Below are experts of layer 6 (counted from 0) of a mixture-of-experts language model. Rows are named router (the router's row for the expert), gate (a neuron's input weights, with its number), up (a neuron's input weights, with its number) and show model dimensions 0-255. Each number is 128 + 24 x the weight over its row's rms, rounded and kept within 0 to 255. Numbers have three digits each.
Before each expert's rows: "comes after" lists some tokens at least twice as common just before its tokens as in all text. This comes from a sample of Wikipedia text that the model never trained on. Tokens count by the router's weight.

# expert 12
comes after: "\n", "-", ")\n", ";\n", "\n\n", " •"
router:095127120121148094099124117111131101118110140178143132182183159100106107073090105151157110132131104122116119111120122121156143140126187122166110118147102113137129089131081125154141155169085169106094166142116146161144148150105138122140110119164143078113131149132122142131155116164151104150145101115111137130136103108142100168169158144140138143117154083168129108172140148153130131115151112078149171114136100126116157102133084098171149131153100120110126112088157150096128146116134120114155182113154153073134160116176105110099101159102098131158135134126133161110088071133129113108148132120130118122122136117144120111112113141127129135107117156079127125134095106098108092097174135096099153137105091132154151122123146155140132135158107122134165112107146125152138133143084123
gate1:125131159088127143092125113108095062136099086105172135138130157155062127125104135138119096095128131100133117107140112117181171086120108115082147139135110103171097131122145156127100126131137120127118121138154143146112140139128163097138129133102123124129169102138179161120141147127129133138112092079121114096161152165122138113145131110158111101152131128139112096116165095056120160131192158137105167098151171104115137160107149083129128123157132146119098113137104110149141134136116137128085164115169148126128083127106131149095109120163142152110133120151150113161155157124118106134137143136121170128106120174098075109101112080152133165065114156121151129119112120133128151105142160164104116143121138140090136162142133137123135151087123143142145099111136128170136153122156142
up1:117148131097146158119091123139107180150113108101121064117100168141128125082103127103080093162103121095112150068105169153106133118123150140128139147144141153138151127138050136119127127156105110092139116157108114146111088176109145105153118100110123146116136159159143099112168119120130108114140144113114121111120089139155124125092130095145073162127143134144117142106149114146126131140163144167107130118143092117124110145075137123122136143122102125109130106171095135066155115102149135132133118149090121160161113163132118180128145119132168105116153165113146144109158097154142144109092123141156109152130128111104144090120106142160143154116108137129132149067113126127147083075115131155099152156146116154109144125127116164141144119145160161127153136164167165112162143171128115
gate2:132136159151150147108131115114122159073141135142147121108156112131147127108078109127138127131116119168100084107129144129117097113095096119089100119121139115119129142159137148107148130129128123145136115147149125111109130139134119096158153126090120100151117140143103129132083135129108106159115104180157177091153111063079126145188153148154095157148116074141124152110055117097135126116129125109166128148099113103132140123111128127116121106099111124140113076149153156167146108134158120130119162091103114103172116113122147138089129175121112139144170140137137130130164163163136095155159107061125190125173142129135102139158151162149135130112110139131116102083108151133128164113112146112137133147193151123110133099137174109145109109101117119103148130097132108088111159142128163
up2:131133119156112054129071083095097080094148109161158120141150169142169177093103130154136169109139117118114149120103121141134129117138117179126174150139114143107156119151113146146128137092150134154163112109102105143104122125152089141124111155151084138135130121142119085115113139109117121139149105123191144150170109120146124139175123109130128140142150142134062138140138112159159154141148118134080110162111079166168086140146141125118167110164142120132145119108112127148109151103090131134163110126141141133151107124087124125134128127143117059117099124108135103125120135111133122103078110142126151114151129118144153109164197121117134110085106169110142190130138151125142142121114115175089108132100110127115106134147155099149147128144181105153140109122136123106117131135118120
gate3:151108139180131163100091102117121159109142119150133105127123120074114111102125119169122124131101082125141166121140126138133136146141117121135109117146100151130125102120152135080175148083134129131152099164124111087123128137162126106152134113128186127125107127141158148127126144115141094133128163095143138118144079113121170145145121093132155154133131103176117080190152084101155186121128098131120114118163146104111122121140129093117100135112110167110070100165132112111179106139128108098129157119167137151125106096153111085158087151107127137101134160183138107101152073138076120112157129136115155145140157139107127122123115090118130114089107177133154181138162098105129128146112166157146147162112117144151118108115134152136150150084152160131123134125112125144161123137125113
up3:150109098146144133141132137146095144136122129185196152138112092105127154138113093143178126074124136175143168140100163145144075136119094123133146138125175141146118148149108122115129145076147135188106113129162108100106138120121092113115085128088127146106145129161144102125146074091126136119127143113125119125130056140105191146117126109100118137149120080122135119122140092126126146149163119102119135137087145103166148126139122109139139108147137132112123123127126104116114113126133146154182133168166156168100124120109121113087164100141116178120139144115162103148140149119131141114125125147087117101147150112161138152105133116157125095145124164134125143068160120117133097136165119137137134161102124112103140108121101144189135124091110126114111125117180135140145119120147060
gate4:079146148145166110085129128132146128137103102074133150146117164139144144140159127146129131130117112113147088115128104128116087140103085140128098089161133122156164085114167119123113081114151116137121152123124090144113125109150162141098127109143108122133148087071128149172092094102135107118080110063128135114140094128143098121114168113126129128114169081138106186097133118127121147152102171112131140133112123101108188084140091150125135143148103135112158144137147153142099129142113170116177136130154149137136161148125187115142172175122145127135123124136174095132149119087114144155137108132143157158069144110146128119167155137111107108125116144148156155111118147164115107133132135096138108145113080149132143121084140136147138148138147154162113142146130136113147107165124079
up4:161146105144146093119099117138166113124128161132134142129107121102114153167099112125166142103121172127109120111113081118114141141098137120108118102112102117137134096150150087141126124133113144160131110090121167099183066106139173136115133133104134158047096118135151150126122150153125108125116185101106149126165147098137081109109120121108106126147114209111138107121122147121157138111128114133103179118126144137162153130147174178100152088126128129102103127135132143142114145142125177144126166147156124148094113134103108130121117186140106125135112112147156148150100127123143107127165121141129128089141095139136103082149127114129143141089140120148114093132125154174073107147135161112080129142087146135099096142110158084133136126128119098138174149117154116144117099163112094
gate5:158122126131134109128112145104095151140177108113112136110111129169165155107146124139148114137153132155129141139138125141151146155143123130109124124140131151119143079165083163105138131141142187112087105168099121147156141102102105107151114124083095175138143163118165156125127100138104126149168152062186141135171151104150099175116129115127113134102169179115113105100154103109180110099143137111121093146146133128140117124190129097108181152147150148120126101137099126119145159147099093081163134144155144142127128093136127135147143080135103096125135134112072099123092088143130124109152115118102163105153096111082110162113129114088117129145115104106177133169109132085150096142136111148154145096111108126135134133099159115133112139139122136120119134097091114120105110135134109
up5:120126119143141157184112162103101149113126105138138148119132135107078111115155185124129154120151119114165128117120114082157127145090136138141156174165144126144133096112153112103157119096089092146146148110165083113109090105122132136125127147176158125116125140110138137161131116084139161126095134178097116142093114166112145139125090118099138111154112137174169120141117119102072154143140108169125126123112124092120122130092098117115080156119165116144100145135142157094119080115122137113101163160142166108103132133102110125153129144121144131125083091147180136136129127101186156165115117114121111129136117146127130099115110139147158128135091122116101118154120068159138194098091118129112133147133119090078125128125107162175137147115129165102137114121133121153176101140140128
gate6:163118141131175132086131164116104163132154102158129109115129134117147120082118118118114135115116124132156146148123137132113140117090147089110165126110105120127170156133152115122099160130143155156123127123070108105116094156131098171134093147108134169171091107127145132111174132089138131101123109105162148142134165100105135158098081124118131160107125124153139179100125160164124136161092124176159153157147110095144150123139156119081126144110134069119135147144109149112126125151169126132163108146106153143141132096129159088156151133091117119086158145143135150126095183134127120117142127116112157090125138129090145085110155119118156135130120114170089112104129153109123163114172135145123126152186085135174172140113148107078131138131130130099086110123083113142156104102136117
up6:129093135125139145134117125148084150115105124127144115129151091142139159101125142101155132094149143088097118156088084122153102107150147093117131140120127111102150096117131134133131145126164126124133161124110103112143166073125132074146145103132132095083186185139132142171125082131089145140136149100152175146152130080151149103146181124124105065103130159114125091090125108149173129125182142131116143103114090123162165133118118136149122120143128150139097173150103113129166186120107136133102137160080135119133135124164104109156153142129140135130158101131143124120107093162151134117160087152117123161078142131117134149093159161106102162158130147126122114157126130147109108130118108102082106101137125137143139132151153136118104115110186125118173158170133134116108136129099137